Experts of a small language model.
Experts: 48 experts in each of 20 layers, 64 SwiGLU neurons an expert, 4 picks a token, a softmax router, a shared expert of 256 neurons.
Training: 462M tokens, 3528 steps.
Below are experts of layer 17 (counted from 0) of a mixture-of-experts language model. Rows are named router (the router's row for the expert), gate (a neuron's input weights, with its number), up (a neuron's input weights, with its number) and show model dimensions 288-383. Each number is 50 + 12 x the weight over its row's rms, rounded and kept within 0 to 99.
Before each expert's rows: a language model's description of what the expert responds to. This comes from a sample of Wikipedia text that the model never trained on.

# expert 41
What it handles: Pipe separators after numbers in election and league tables, mainly at row ends after vote shares, plus sentence-final periods.
router:19 40 37 70 59 58 30 59 42 74 42 59 52 38 45 44 46 44 46 40 69 59 64 37 58 44 40 48 62 42 47 43 70 39 46 57 88 44 50 43 33 39 24 32 62 34 66 61 52 59 60 54 41 41 49 55 54 37 64 49 29 49 61 57 48 59 45 49 38 57 62 62 57 45 44 54 41 55 61 58 94 60 47 48 46 56 31 62 51 65 44 30 64 34 68 37
gate0:56 59 33 34 46 56 63 77 35 47 44 49 36 45 64 48 53 82 31 34 53 43 45 57 63 62 57 71 57 28 28 40 38 49 65 61 58 52 74 29 49 27 50 46 43 53 40 45 26 54 68 45 45 66 50 53 36 62 36 52 47 42 66 55 44 52 35 44 25 73 47 65 46 61 47 55 65 44 49 28 57 64 60 58 51 47 51 63 35 39 67 49 30 41 50 32
up0:27 42 21 54 24 35 41 37 58 50 51 56 80 61 43 68 40 54 59 17 69 53 57 44 48 45 62 45 30 55 47 34 54 57 55 34 55 33 35 62 61 57 29 47 60 59 59 64 58 24 46 49 51 63 55 54 63 48 48 54 48 70 66 52 56 36 35 43 39 39 67 35 36 40 58 70 60 30 61 50 55 46 44 63 66 57 50 35 43 33 59 64 67 53 39 50
gate1:40 77 29 52 51 65 51 41 49 51 50 38 42 47 41 41 50 63 57 41 69 40 60 77 42 60 42 39 56 51 59 53 50 37 30 66 38 80 50 15 66 65 51 84 29 40 53 38 46 58 40 38 75 52 33 74 56 47 52 51 41 45 43 57 30 56 47 66 69 43 98 38 36 61 59 54 35 52 59 61 40 55 61 51 48 66 59 31 52 33 54 71 45 37 55 33
up1:37 61 38 45 28 44 39 47 72 35 40 62 34 51 38 26 43 65 44 39 64 78 35 65 46 37 54 62 47 46 52 79 56 56 35 51 64 56 50 47 56 58 49 67 41 29 42 48 50 58 33 47 46 61 45 51 50 46 43 53 49 48 53 59 67 40 73 43 45 52 52 82 36 69 32 66 56 57 47 59 46 29 47 50 38 60 53 42 70 47 37 54 51 40 70 27
gate2:54 56 30 54 56 37 58 35 47 45 48 56 55 51 53 48 39 38 45 57 37 45 63 31 57 61 47 59 67 44 56 35 35 61 31 49 45 56 44 36 43 42 58 59 41 38 38 54 58 20 65 54 50 35 66 51 56 27 65 65 40 59 56 35 66 37 52 43 30 44 68 72 39 40 41 49 45 30 52 48 70 51 29 52 61 58 62 50 63 77 31 53 58 49 39 54
up2:63 20 40 44 65 59 66 53 36 24 37 50 53 49 48 60 49 35 59 46 44 41 59 42 55 57 47 41 60 31 52 42 33 66 50 63 66 45 57 68 45 44 68 35 51 38 31 71 86 24 40 52 50 46 58 57 37 32 87 74 52 57 72 44 56 57 52 52 46 59 60 43 18 65 39 28 26 40 65 42 50 30 54 50 58 50 42 40 38 73 42 48 63 44 41 57
gate3:31 22 35 30 65 46 50 40 39 59 42 42 72 68 51 63 59 68 41 64 35 62 60 48 47 70 47 24 36 27 42 52 42 44 45 36 49 54 48 44 53 32 55 66 55 48 38 33 48 41 59 53 62 56 42 68 51 60 34 68 52 21 69 60 16 56 59 27 53 63 41 64 33 43 52 52 49 60 53 19 49 58 23 35 88 46 71 49 67 44 46 83 65 50 59 51
up3:56 50 44 46 39 44 61 35 49 56 40 66 54 51 44 48 55 45 45 59 44 48 59 51 54 44 40 53 68 39 41 51 53 69 67 17 40 55 39 75 36 53 50 17 62 69 52 35 50 54 49 55 28 47 58 42 44 73 39 36 44 42 60 56 61 43 50 43 50 35 59 33 46 62 68 64 43 45 67 46 37 49 55 30 62 44 61 46 50 34 53 63 64 40 61 54
gate4:30 41 47 54 69 52 64 39 34 50 30 47 55 56 64 52 58 48 53 60 70 61 64 58 40 48 59 26 43 60 49 39 66 46 38 50 48 42 28 76 41 43 43 41 59 48 63 60 65 51 53 47 77 53 41 53 50 49 46 62 39 44 52 69 43 51 49 78 47 59 57 41 45 26 45 47 39 39 39 72 51 34 36 44 61 46 72 48 52 39 54 52 47 51 74 38
up4:32 62 61 36 65 57 44 54 48 49 24 75 38 52 34 54 62 31 47 76 54 77 64 70 33 47 61 46 55 56 46 47 70 32 39 56 62 40 36 54 36 43 34 56 59 62 47 24 72 44 54 33 48 53 66 39 60 60 61 53 56 22 45 36 55 41 55 57 34 39 70 54 21 50 57 63 47 46 60 28 44 46 27 47 48 62 51 44 42 47 58 30 37 35 55 37
gate5:20 52 49 62 36 45 57 57 46 56 27 60 70 33 58 63 72 38 55 50 56 56 43 45 64 65 66 55 38 60 25 40 65 54 50 41 36 58 50 63 58 45 65 38 65 38 64 21 52 43 44 37 33 46 44 44 53 46 48 49 22 56 48 57 22 50 49 42 41 56 37 57 50 55 72 58 37 45 57 57 67 35 50 49 38 48 44 36 45 48 43 51 52 39 63 43
up5:51 30 57 56 37 64 39 63 52 55 49 49 61 34 49 46 57 39 48 31 60 72 44 45 58 68 42 80 80 56 44 49 46 54 56 57 43 33 58 61 47 46 43 38 54 33 48 28 63 57 59 22 39 62 29 47 48 44 46 41 40 40 57 43 64 31 42 50 53 41 56 49 53 41 57 47 50 69 55 31 67 51 43 49 37 49 40 66 37 53 41 54 48 43 42 47
gate6:40 69 33 40 75 46 35 26 46 49 63 38 50 33 53 44 41 61 45 56 71 35 39 62 61 69 40 33 28 31 74 52 42 55 26 42 43 57 37 43 39 46 53 43 45 45 21 49 49 21 34 41 48 40 24 61 60 49 46 51 73 45 64 55 31 56 60 59 59 54 38 53 53 45 44 43 58 39 63 60 38 35 69 24 61 53 41 57 58 25 34 50 59 56 49 49
up6:56 52 51 62 66 42 45 44 59 50 60 56 52 54 77 35 66 51 50 36 64 51 60 58 58 29 41 43 51 43 44 56 37 60 53 56 47 57 39 39 60 32 35 28 44 55 37 59 59 68 56 56 32 68 52 55 48 59 58 37 55 55 56 21 61 45 60 53 64 60 40 41 39 36 39 33 54 63 49 58 43 40 53 68 42 69 44 65 45 49 33 31 29 51 49 52
gate7:47 25 45 61 67 55 18 38 47 65 54 31 69 50 55 44 53 23 60 42 59 55 45 54 74 54 54 41 52 58 47 56 52 38 43 49 40 49 56 42 40 41 38 36 62 44 61 47 68 54 54 25 50 17 46 59 23 48 59 59 55 34 67 60 53 40 31 56 44 53 63 60 57 27 39 73 49 32 68 47 28 38 44 39 63 47 41 30 49 33 35 49 61 51 45 35
up7:28 59 60 41 66 64 47 34 70 37 29 44 67 59 52 51 57 59 59 44 64 72 41 43 76 51 54 74 54 38 40 65 44 39 52 37 56 35 48 38 29 38 45 45 59 59 33 53 60 53 20 37 56 39 32 43 53 28 49 39 49 54 67 70 08 55 43 27 50 44 74 39 45 31 31 50 43 39 44 43 50 30 46 47 52 63 44 65 67 32 40 51 59 62 50 60
gate8:57 47 51 60 24 27 20 34 44 45 50 48 59 74 33 39 32 58 46 62 29 69 66 47 64 46 57 41 59 59 31 47 59 40 59 59 31 41 36 65 52 17 76 44 74 43 66 53 67 69 39 36 40 57 37 53 50 27 55 63 27 60 54 56 56 28 65 36 47 42 50 49 61 35 44 63 58 53 63 44 48 43 51 52 41 48 44 55 29 41 47 32 82 47 37 43
up8:69 69 45 58 71 61 86 54 53 51 44 49 46 61 51 47 70 55 43 78 35 67 57 49 40 53 53 35 40 29 55 57 34 56 54 63 57 43 33 20 40 49 51 57 44 47 54 78 49 37 46 44 56 45 54 38 61 58 56 28 68 52 19 48 72 62 55 36 31 68 51 50 63 50 61 46 46 54 33 78 63 64 40 55 57 48 51 52 51 55 67 39 37 52 63 47
gate9:54 63 48 58 62 53 45 52 54 66 49 70 56 58 71 47 53 83 60 29 46 49 41 37 65 50 42 34 58 63 48 49 43 35 48 70 38 58 55 53 46 53 34 58 24 35 61 61 54 34 54 40 40 43 65 38 40 49 42 43 50 21 49 52 52 47 75 40 36 45 38 44 59 56 47 45 45 40 56 66 53 47 26 58 58 42 44 32 73 60 45 52 38 46 55 58
up9:64 65 37 27 61 56 44 44 49 55 50 46 47 53 32 58 56 49 63 48 71 56 31 38 51 51 54 49 41 38 55 55 31 43 85 53 59 48 55 50 57 81 35 59 41 48 51 11 52 60 73 46 52 51 54 40 34 36 69 33 53 41 29 74 65 51 21 35 41 70 54 83 33 41 67 69 68 40 49 57 46 57 56 48 42 33 52 57 49 44 54 57 30 48 38 63
gate10:40 48 53 37 78 13 47 50 50 38 63 43 41 41 61 51 50 27 66 56 49 61 55 53 25 76 50 49 55 37 43 52 56 39 53 56 49 34 50 49 53 37 51 44 64 64 62 42 59 22 46 43 60 58 25 46 50 56 52 39 63 29 36 51 77 39 52 31 52 47 57 44 47 41 50 62 64 32 35 28 52 34 45 36 55 42 39 35 61 46 52 47 65 74 51 54
up10:41 51 64 51 63 07 36 24 57 46 53 46 40 45 62 62 31 44 39 61 44 55 58 45 34 41 68 38 72 33 40 49 31 34 51 43 41 41 41 54 63 26 68 52 72 48 49 57 68 43 50 50 51 56 50 48 48 49 76 52 54 45 46 59 49 48 46 35 50 30 56 47 65 41 58 61 47 61 42 51 59 35 34 60 45 32 51 49 55 61 47 58 51 68 61 34

# expert 4
What it handles: Field names and closing punctuation in infobox-style lists and track listings, before colons: Coordinates, Born, Label, Release date, closing quotes.
router:33 31 38 62 55 48 46 52 42 39 44 47 45 61 31 49 48 60 44 54 38 63 68 36 57 56 37 57 38 74 49 36 36 51 52 50 63 52 60 25 44 37 58 61 35 59 57 37 45 55 42 35 46 63 45 80 43 52 45 53 42 54 58 42 38 45 64 32 34 50 56 52 37 33 37 62 40 58 45 28 47 42 40 73 51 73 56 72 50 51 51 32 52 37 49 51
gate0:58 48 58 41 49 48 59 29 57 48 39 38 50 47 52 55 40 58 61 37 56 37 31 71 38 19 48 56 60 41 68 59 44 54 49 45 47 47 34 49 48 44 62 72 45 42 30 46 25 53 56 31 58 52 37 73 51 45 48 68 48 53 56 40 54 74 42 36 49 46 36 70 36 29 58 61 55 54 66 47 76 61 48 73 59 45 92 56 54 60 39 50 57 32 41 55
up0:70 61 69 44 37 34 56 32 38 63 62 46 54 49 68 45 59 69 26 43 64 58 50 60 74 38 44 50 47 63 57 57 60 62 53 66 52 50 59 55 45 52 43 41 60 44 69 67 64 61 61 40 59 67 16 49 48 47 49 59 55 67 42 51 41 60 55 49 72 55 41 48 43 73 58 60 30 49 47 41 59 40 33 56 48 43 42 45 67 50 33 53 62 31 25 57
gate1:65 37 40 63 51 48 54 53 48 53 58 78 63 44 57 55 51 40 67 41 53 49 62 56 60 52 31 62 32 51 50 44 24 58 39 44 64 53 61 51 36 63 74 43 42 34 42 71 35 38 70 40 49 62 68 29 39 65 60 56 69 48 33 68 46 39 74 35 31 66 47 44 71 49 50 77 54 45 55 36 57 40 44 54 51 48 35 67 57 58 58 53 80 41 30 44
up1:45 70 56 21 54 50 31 66 58 46 58 68 41 47 50 55 36 47 66 54 72 42 33 53 56 40 47 42 69 29 47 37 48 49 29 43 38 48 69 48 62 37 43 59 57 49 50 46 55 53 42 52 71 50 39 30 32 63 37 61 49 54 51 74 55 53 50 44 52 44 63 47 43 45 62 56 42 46 61 36 43 52 55 48 55 52 70 38 68 36 47 72 41 50 49 51
gate2:47 44 44 61 37 53 50 45 52 59 59 36 45 48 55 58 54 69 58 44 43 41 44 35 61 64 51 44 60 71 58 53 55 48 44 51 33 45 62 47 34 60 45 52 45 72 57 21 53 42 54 51 72 57 64 53 55 45 45 54 44 58 59 73 66 36 37 54 51 53 56 64 47 37 59 48 27 26 51 43 29 22 38 46 50 46 55 45 47 39 47 54 55 55 47 43
up2:38 56 63 45 47 31 75 48 62 30 74 50 59 61 45 46 55 56 45 45 45 46 38 59 36 58 45 59 48 34 23 47 72 55 49 43 48 53 52 49 32 40 51 48 41 26 58 56 55 51 53 67 69 76 43 52 71 34 53 40 56 41 41 51 66 46 74 55 63 51 46 55 39 37 37 53 38 45 57 67 28 40 49 61 31 49 64 57 39 53 47 54 57 67 48 73
gate3:68 51 66 62 66 65 56 47 40 61 57 40 46 57 28 66 58 55 59 54 61 45 65 49 54 41 67 38 26 46 58 49 56 30 46 64 51 40 44 33 52 58 72 43 48 26 55 60 60 50 41 49 37 36 63 63 34 65 36 64 49 60 65 52 46 57 34 42 36 58 46 38 60 59 51 58 46 49 67 51 49 53 69 51 51 63 36 51 65 69 35 36 32 31 34 16
up3:54 53 41 41 50 52 57 48 41 44 55 74 44 29 43 79 48 45 61 49 56 58 54 45 50 67 26 43 37 34 67 48 52 63 58 58 53 57 55 40 48 26 64 66 65 24 51 55 48 49 40 54 48 42 64 45 36 43 33 65 44 61 77 60 45 53 52 51 49 53 57 66 30 68 43 36 56 37 49 55 46 35 52 50 50 54 34 68 41 45 45 75 46 60 62 40
gate4:31 61 29 64 38 51 21 39 60 29 52 59 59 45 37 55 34 54 51 49 51 47 55 53 57 46 53 48 44 50 51 60 60 45 43 49 71 50 65 60 43 47 62 55 46 48 61 24 64 31 45 34 72 65 48 44 25 57 63 52 52 68 64 44 43 50 35 44 28 51 51 24 46 36 58 38 63 52 73 46 45 40 58 47 42 75 48 09 62 62 59 69 55 42 70 56
up4:47 52 61 47 69 38 50 65 64 46 37 56 46 65 59 64 29 44 38 64 42 59 67 53 27 23 43 45 36 30 48 58 64 27 43 50 58 42 52 41 69 27 30 68 41 43 54 48 54 73 44 57 27 37 18 80 49 56 46 31 55 50 55 55 48 49 49 52 63 46 62 37 37 62 36 71 44 59 28 44 29 44 32 49 72 41 52 61 29 31 50 53 56 63 43 41
gate5:49 59 54 50 64 58 55 29 54 53 35 58 60 35 51 33 60 53 42 55 61 37 55 47 61 39 45 36 48 36 41 46 62 56 50 48 71 68 37 61 25 47 32 62 44 56 41 39 54 47 38 35 55 48 49 59 29 41 29 45 45 37 31 58 42 54 45 32 46 47 49 33 34 34 61 46 51 45 68 50 60 63 51 53 32 53 56 65 60 56 21 57 56 60 65 51
up5:63 39 37 35 77 46 56 32 47 54 54 58 36 58 65 55 51 65 48 60 60 63 45 60 70 35 52 58 57 42 39 58 59 47 62 65 58 50 29 56 67 36 53 40 40 48 48 36 49 53 56 56 50 46 63 62 53 49 47 44 55 27 51 62 41 43 47 33 35 45 51 10 64 61 39 57 46 59 41 46 76 51 57 45 54 46 46 49 28 38 39 38 31 51 46 39
gate6:58 32 45 44 50 29 40 54 32 44 37 41 17 56 58 67 51 55 58 51 58 58 39 38 26 59 66 50 54 57 49 57 50 49 52 47 31 40 66 28 54 43 46 52 54 61 62 41 47 53 40 49 50 54 34 36 37 45 65 45 38 44 56 54 49 60 42 54 42 28 41 82 62 52 51 50 42 68 65 57 37 54 67 45 76 39 52 47 27 55 61 43 55 57 49 63
up6:60 51 52 34 47 50 49 28 64 49 67 40 54 62 62 44 35 75 40 63 63 55 31 52 54 48 49 50 37 48 55 66 37 53 39 36 32 23 30 44 55 43 70 52 37 50 63 34 51 48 40 42 68 41 42 36 45 54 52 28 69 58 44 50 27 20 62 57 40 62 48 49 38 42 59 32 69 64 50 49 73 63 45 59 38 64 46 48 50 37 43 48 58 55 62 63
gate7:52 60 67 37 53 47 49 58 41 54 30 35 45 38 66 53 58 58 29 67 51 43 51 47 48 49 35 58 31 37 52 54 64 59 43 56 55 58 43 30 64 62 72 70 54 58 61 31 39 50 48 51 37 50 47 49 46 47 32 59 56 35 59 23 35 50 45 51 51 48 71 57 55 25 40 53 72 46 52 50 61 38 38 42 46 41 69 46 48 50 69 46 60 64 37 62
up7:53 47 50 34 53 42 58 54 37 38 67 39 32 80 51 44 56 43 53 45 72 28 51 48 77 61 53 64 57 60 40 32 35 47 56 35 77 44 62 55 58 46 38 49 45 36 39 41 64 49 72 49 57 39 58 48 48 48 32 50 44 41 62 25 66 53 39 58 48 62 44 59 30 53 36 45 49 61 49 60 73 46 61 51 47 60 64 46 54 36 59 51 32 57 63 38
gate8:64 46 27 57 46 42 61 53 37 51 35 54 50 57 53 41 61 58 55 50 49 52 60 31 38 43 63 85 46 55 42 34 31 65 42 66 52 42 47 48 52 35 61 45 53 58 47 52 45 46 23 51 57 46 55 38 38 51 58 60 33 50 36 38 45 40 60 44 25 47 35 27 57 51 52 61 51 60 69 31 50 58 32 45 61 57 58 46 51 46 53 51 23 44 47 39
up8:73 63 45 58 56 63 36 46 43 57 18 44 41 63 55 54 63 43 55 60 70 61 59 52 32 57 74 74 38 45 46 63 50 52 38 55 54 43 46 44 65 53 61 56 43 59 51 42 53 71 64 47 52 40 53 51 42 32 70 48 51 49 64 43 28 35 63 55 49 56 44 34 76 50 51 59 50 39 62 34 61 53 49 67 64 44 49 51 54 52 61 27 03 43 57 64
gate9:58 50 62 55 39 34 43 42 60 65 55 56 63 70 59 82 53 67 52 54 56 34 34 44 64 70 65 44 20 71 64 50 49 68 47 42 57 58 63 43 63 56 34 41 38 53 61 46 59 47 65 40 48 78 44 58 46 58 42 48 30 50 38 73 55 43 32 61 59 63 47 37 44 49 55 49 43 45 20 58 34 39 50 53 56 44 46 50 61 53 31 57 69 47 61 49
up9:42 35 60 84 37 57 49 36 37 48 43 50 56 52 57 55 54 67 39 50 47 63 43 46 51 34 57 15 61 58 48 55 41 74 43 51 32 52 56 51 47 32 39 42 62 40 51 40 50 47 48 74 48 50 26 57 45 49 49 59 41 41 55 64 45 56 51 56 62 49 41 50 46 45 57 46 42 41 53 53 43 34 18 44 69 53 44 55 41 69 52 69 39 22 44 42
gate10:55 51 63 57 64 29 32 34 60 59 49 50 66 43 46 34 55 65 37 33 18 65 50 39 56 44 52 34 26 48 50 50 17 60 67 59 36 49 49 36 48 50 56 56 32 60 38 57 65 57 40 56 49 66 64 73 40 67 53 44 54 35 53 41 49 46 67 32 45 29 27 54 56 48 37 56 41 28 34 39 39 52 39 48 54 27 36 57 47 49 61 39 30 55 37 61
up10:49 73 29 42 52 44 27 48 57 26 56 53 54 52 45 44 46 73 50 59 46 63 53 72 64 63 46 53 53 35 32 55 52 67 61 41 68 56 44 64 52 60 59 52 46 75 52 37 57 48 47 39 43 40 62 38 44 40 43 33 59 60 32 19 35 50 48 68 62 85 30 51 49 48 58 50 46 56 38 53 58 70 50 62 50 50 17 46 49 29 74 48 53 41 33 33

# expert 15
What it handles: Pipes, colons, slashes, semicolons and list dashes separating fields in infoboxes, tables and stat lists, such as "Coordinates:", "LA debut:", "| 19 |".
router:46 48 49 61 55 58 52 43 43 48 27 60 55 47 39 33 35 41 35 39 49 58 51 53 47 49 53 54 34 44 53 46 58 64 62 51 57 43 20 43 43 70 53 61 68 47 43 54 42 43 51 40 51 64 32 49 52 55 46 35 43 58 27 58 57 44 53 52 42 47 57 40 61 43 50 54 28 48 41 31 31 72 70 60 49 53 46 67 51 62 37 41 52 65 51 49
gate0:71 54 44 65 51 66 53 55 34 47 32 31 38 57 59 74 53 47 49 55 36 25 33 44 39 41 43 39 58 50 46 24 40 56 55 43 65 64 43 47 56 48 42 22 72 37 75 48 39 55 41 58 76 67 53 48 35 55 47 20 57 42 61 58 44 58 52 77 56 69 50 47 33 38 54 34 50 27 48 37 48 55 70 42 58 44 55 41 38 51 58 38 41 62 50 44
up0:47 41 60 46 49 48 40 29 52 56 27 45 37 48 49 63 58 37 46 36 57 54 32 55 59 49 50 61 53 61 68 53 54 51 48 65 69 35 41 57 43 41 43 42 55 51 46 49 34 41 70 60 24 29 38 46 49 68 58 46 48 53 50 77 59 58 37 40 23 73 43 61 60 72 52 43 54 61 54 30 55 71 53 41 49 40 31 37 61 69 34 68 34 36 37 43
gate1:39 47 48 35 41 49 54 44 49 34 80 33 66 66 71 31 42 76 25 41 53 52 38 42 36 57 44 46 39 67 27 44 60 49 44 48 60 13 50 40 48 39 72 25 35 57 70 45 44 78 20 48 47 62 42 46 56 37 58 58 40 59 29 49 65 42 56 34 39 52 43 41 58 64 59 58 62 62 40 42 62 53 53 44 35 57 51 47 16 62 72 38 51 59 55 41
up1:37 38 28 53 61 36 62 36 54 35 16 62 45 41 69 77 41 29 56 49 62 45 42 54 85 28 61 39 49 52 42 50 41 54 55 42 46 37 40 48 43 63 34 32 42 55 65 51 82 48 35 56 52 47 60 52 17 27 49 31 43 34 70 56 26 47 53 53 43 41 45 44 40 53 52 53 60 48 58 43 44 58 57 38 67 52 53 47 59 58 57 81 42 51 55 57
gate2:52 57 69 55 39 52 36 27 64 49 77 43 56 61 35 45 47 53 46 65 46 51 41 59 55 60 34 46 41 31 52 70 43 43 62 56 46 47 49 11 44 44 48 36 25 36 42 31 42 37 57 59 55 43 64 45 71 38 70 58 21 61 50 37 66 63 60 63 46 42 71 63 43 49 46 37 48 55 61 42 47 59 44 48 51 40 63 52 60 39 57 51 54 60 67 53
up2:59 52 48 36 52 47 58 52 52 58 45 51 45 45 48 38 54 40 36 42 59 54 33 48 52 53 74 54 38 52 65 58 57 44 66 46 56 42 74 46 43 55 52 76 50 29 42 46 58 28 46 17 40 21 40 59 41 74 48 45 32 42 63 54 47 42 47 59 38 39 73 59 75 51 68 57 45 39 60 36 31 52 35 54 56 43 46 63 43 30 37 82 22 33 43 45
gate3:47 57 55 32 40 39 44 56 60 37 55 43 42 59 38 51 38 37 60 62 35 56 51 26 43 62 59 46 22 36 48 56 45 62 55 59 61 43 50 39 55 63 24 65 37 53 54 26 57 50 55 34 46 52 46 61 48 30 43 47 39 42 38 57 54 56 72 35 50 36 54 54 66 58 37 43 42 30 37 43 53 57 50 35 51 51 52 45 39 52 60 59 72 28 65 48
up3:63 52 39 40 47 40 62 59 32 36 54 55 75 57 38 60 43 41 58 66 56 60 54 51 35 63 63 61 55 42 54 30 52 50 48 54 45 46 38 51 49 61 59 45 76 54 56 45 49 53 31 25 53 46 57 38 49 35 54 48 91 27 46 60 36 49 35 45 53 65 41 51 57 60 44 48 47 42 39 40 49 32 67 49 59 46 39 56 23 52 49 49 61 44 42 43
gate4:52 56 39 41 47 55 70 62 66 56 49 49 33 36 43 64 45 42 59 37 35 38 58 45 49 47 41 70 44 58 63 89 52 67 53 44 51 40 40 33 53 45 61 55 55 54 57 38 58 47 64 49 59 55 58 64 27 36 36 47 50 39 50 56 46 56 62 46 56 56 34 48 48 57 68 51 31 57 54 33 39 44 30 41 42 57 47 47 33 49 59 33 65 47 50 49
up4:50 45 78 56 52 41 34 42 44 59 63 58 40 26 52 60 65 43 69 23 91 40 61 52 57 65 46 43 62 67 63 55 55 77 73 55 55 47 45 61 46 60 63 51 32 52 37 56 18 47 63 56 38 66 43 51 43 46 48 67 45 49 19 53 61 56 49 57 56 55 51 52 74 43 40 62 41 83 57 66 47 35 35 43 40 33 47 67 54 38 54 45 32 65 46 50
gate5:42 34 43 59 51 51 53 56 51 49 55 37 41 45 53 67 44 50 42 54 71 41 59 32 57 44 72 36 57 46 52 51 47 43 36 36 47 53 31 65 31 61 55 55 35 64 58 55 57 49 57 63 39 48 46 60 45 25 59 78 56 58 49 44 74 37 46 36 36 39 43 48 61 75 51 71 44 39 50 47 56 48 71 51 40 45 59 36 63 60 44 62 58 53 58 58
up5:64 38 50 54 28 61 48 72 28 63 54 54 40 15 40 22 70 41 52 50 62 39 44 33 70 56 48 54 67 83 47 51 33 73 69 47 61 75 36 83 52 61 64 60 52 51 55 52 31 65 49 49 65 27 58 48 46 51 66 68 40 35 58 57 53 55 34 45 38 58 48 69 49 68 51 73 28 47 72 32 38 62 42 41 36 51 63 50 48 57 54 41 48 52 47 65
gate6:72 54 46 25 53 54 45 29 61 52 65 45 45 56 57 56 44 73 59 46 32 58 52 40 48 51 58 56 47 39 66 40 65 45 57 56 64 48 55 42 55 52 64 65 40 42 58 44 46 48 59 33 53 36 70 62 43 53 56 51 56 22 37 45 51 29 26 41 45 58 53 55 23 63 32 80 45 58 32 50 48 70 43 29 46 56 42 59 48 57 66 43 69 51 42 52
up6:37 55 50 61 53 22 50 40 48 54 34 23 53 51 43 64 50 51 43 45 46 63 57 29 52 42 36 62 58 59 52 37 51 59 50 23 69 34 58 41 53 52 54 48 69 45 56 60 39 43 59 69 63 57 51 54 47 41 40 41 71 66 57 60 47 56 48 52 57 50 56 46 52 59 67 29 37 43 51 62 39 29 48 27 52 52 41 49 42 38 33 76 57 34 49 58
gate7:31 61 48 52 50 46 50 47 49 64 49 41 56 65 42 34 62 97 35 59 76 37 38 52 71 39 74 32 38 50 44 34 74 52 73 44 41 64 50 39 38 51 39 57 63 67 61 55 45 50 66 50 58 38 46 63 68 65 38 46 55 52 52 57 45 45 41 66 50 48 38 46 46 33 57 39 90 48 50 33 51 49 43 39 44 44 59 73 42 60 54 58 31 60 49 42
up7:26 55 63 38 61 41 55 64 56 37 51 35 56 59 37 71 46 55 42 49 53 56 47 38 47 53 67 59 63 35 57 60 47 45 85 47 19 71 50 47 54 31 39 43 54 56 42 70 56 70 43 52 78 48 65 36 51 47 48 65 41 37 45 64 26 14 39 60 49 47 63 55 77 49 59 66 47 50 57 55 11 46 69 72 56 51 48 51 43 54 59 66 48 46 45 44
gate8:54 52 58 52 47 47 54 58 32 47 36 50 32 44 52 35 48 43 53 29 35 27 54 45 63 43 35 49 57 60 40 68 77 52 73 43 59 27 50 49 41 42 65 47 79 76 66 47 45 54 58 51 42 52 52 40 43 66 64 66 54 61 34 55 52 38 47 71 41 58 72 61 56 27 33 65 31 65 55 51 62 53 41 56 45 32 53 53 49 44 41 48 62 50 62 39
up8:35 34 42 43 49 37 40 51 29 33 49 63 64 49 42 60 62 52 45 47 44 35 29 55 44 45 50 46 60 48 48 48 71 44 58 45 52 33 45 53 39 44 49 61 75 31 39 25 33 56 63 76 67 70 39 50 65 45 52 39 55 71 58 66 55 51 46 33 45 75 34 33 38 50 43 64 61 64 54 48 47 52 30 55 64 24 44 52 63 48 36 65 54 49 34 48
gate9:35 47 52 63 53 34 31 67 46 55 45 49 36 52 54 54 45 50 48 53 37 43 32 36 42 51 72 49 52 53 68 60 47 73 50 29 49 40 71 50 46 64 58 65 57 62 48 58 28 45 33 62 34 60 29 63 34 54 44 42 54 46 41 50 38 43 62 63 60 46 41 47 37 71 46 49 38 50 48 71 41 37 48 33 36 62 59 57 55 59 71 49 33 45 41 49
up9:48 43 32 50 40 70 31 44 63 57 28 37 45 42 37 62 48 47 72 27 32 77 73 49 54 60 64 51 57 36 45 51 50 25 47 43 27 42 41 40 64 47 75 45 64 54 61 64 58 45 46 54 61 52 56 50 43 47 32 57 58 63 39 66 30 56 34 46 61 51 54 47 40 42 33 59 56 46 64 57 59 52 58 44 58 53 59 54 39 55 31 32 47 58 70 44
gate10:41 52 28 79 63 60 61 44 35 63 56 49 57 36 31 44 58 49 47 55 40 50 49 58 67 59 58 58 54 61 62 61 50 50 63 54 29 60 66 71 42 66 30 45 66 56 56 55 31 74 70 55 76 50 50 38 62 37 31 41 30 47 45 47 54 55 56 39 33 50 66 55 62 84 55 54 77 50 59 62 54 43 59 46 62 76 48 56 54 62 50 34 62 51 53 47
up10:61 58 37 47 43 45 70 50 54 61 40 50 35 61 60 53 72 62 72 50 62 53 42 43 61 52 45 64 39 56 42 43 60 38 31 46 44 45 52 27 64 54 66 45 67 63 55 35 34 39 39 46 53 49 63 44 50 32 57 50 47 45 49 62 61 47 34 57 63 35 30 63 60 67 60 41 31 46 55 50 34 42 40 51 51 47 68 58 48 49 68 45 42 46 50 64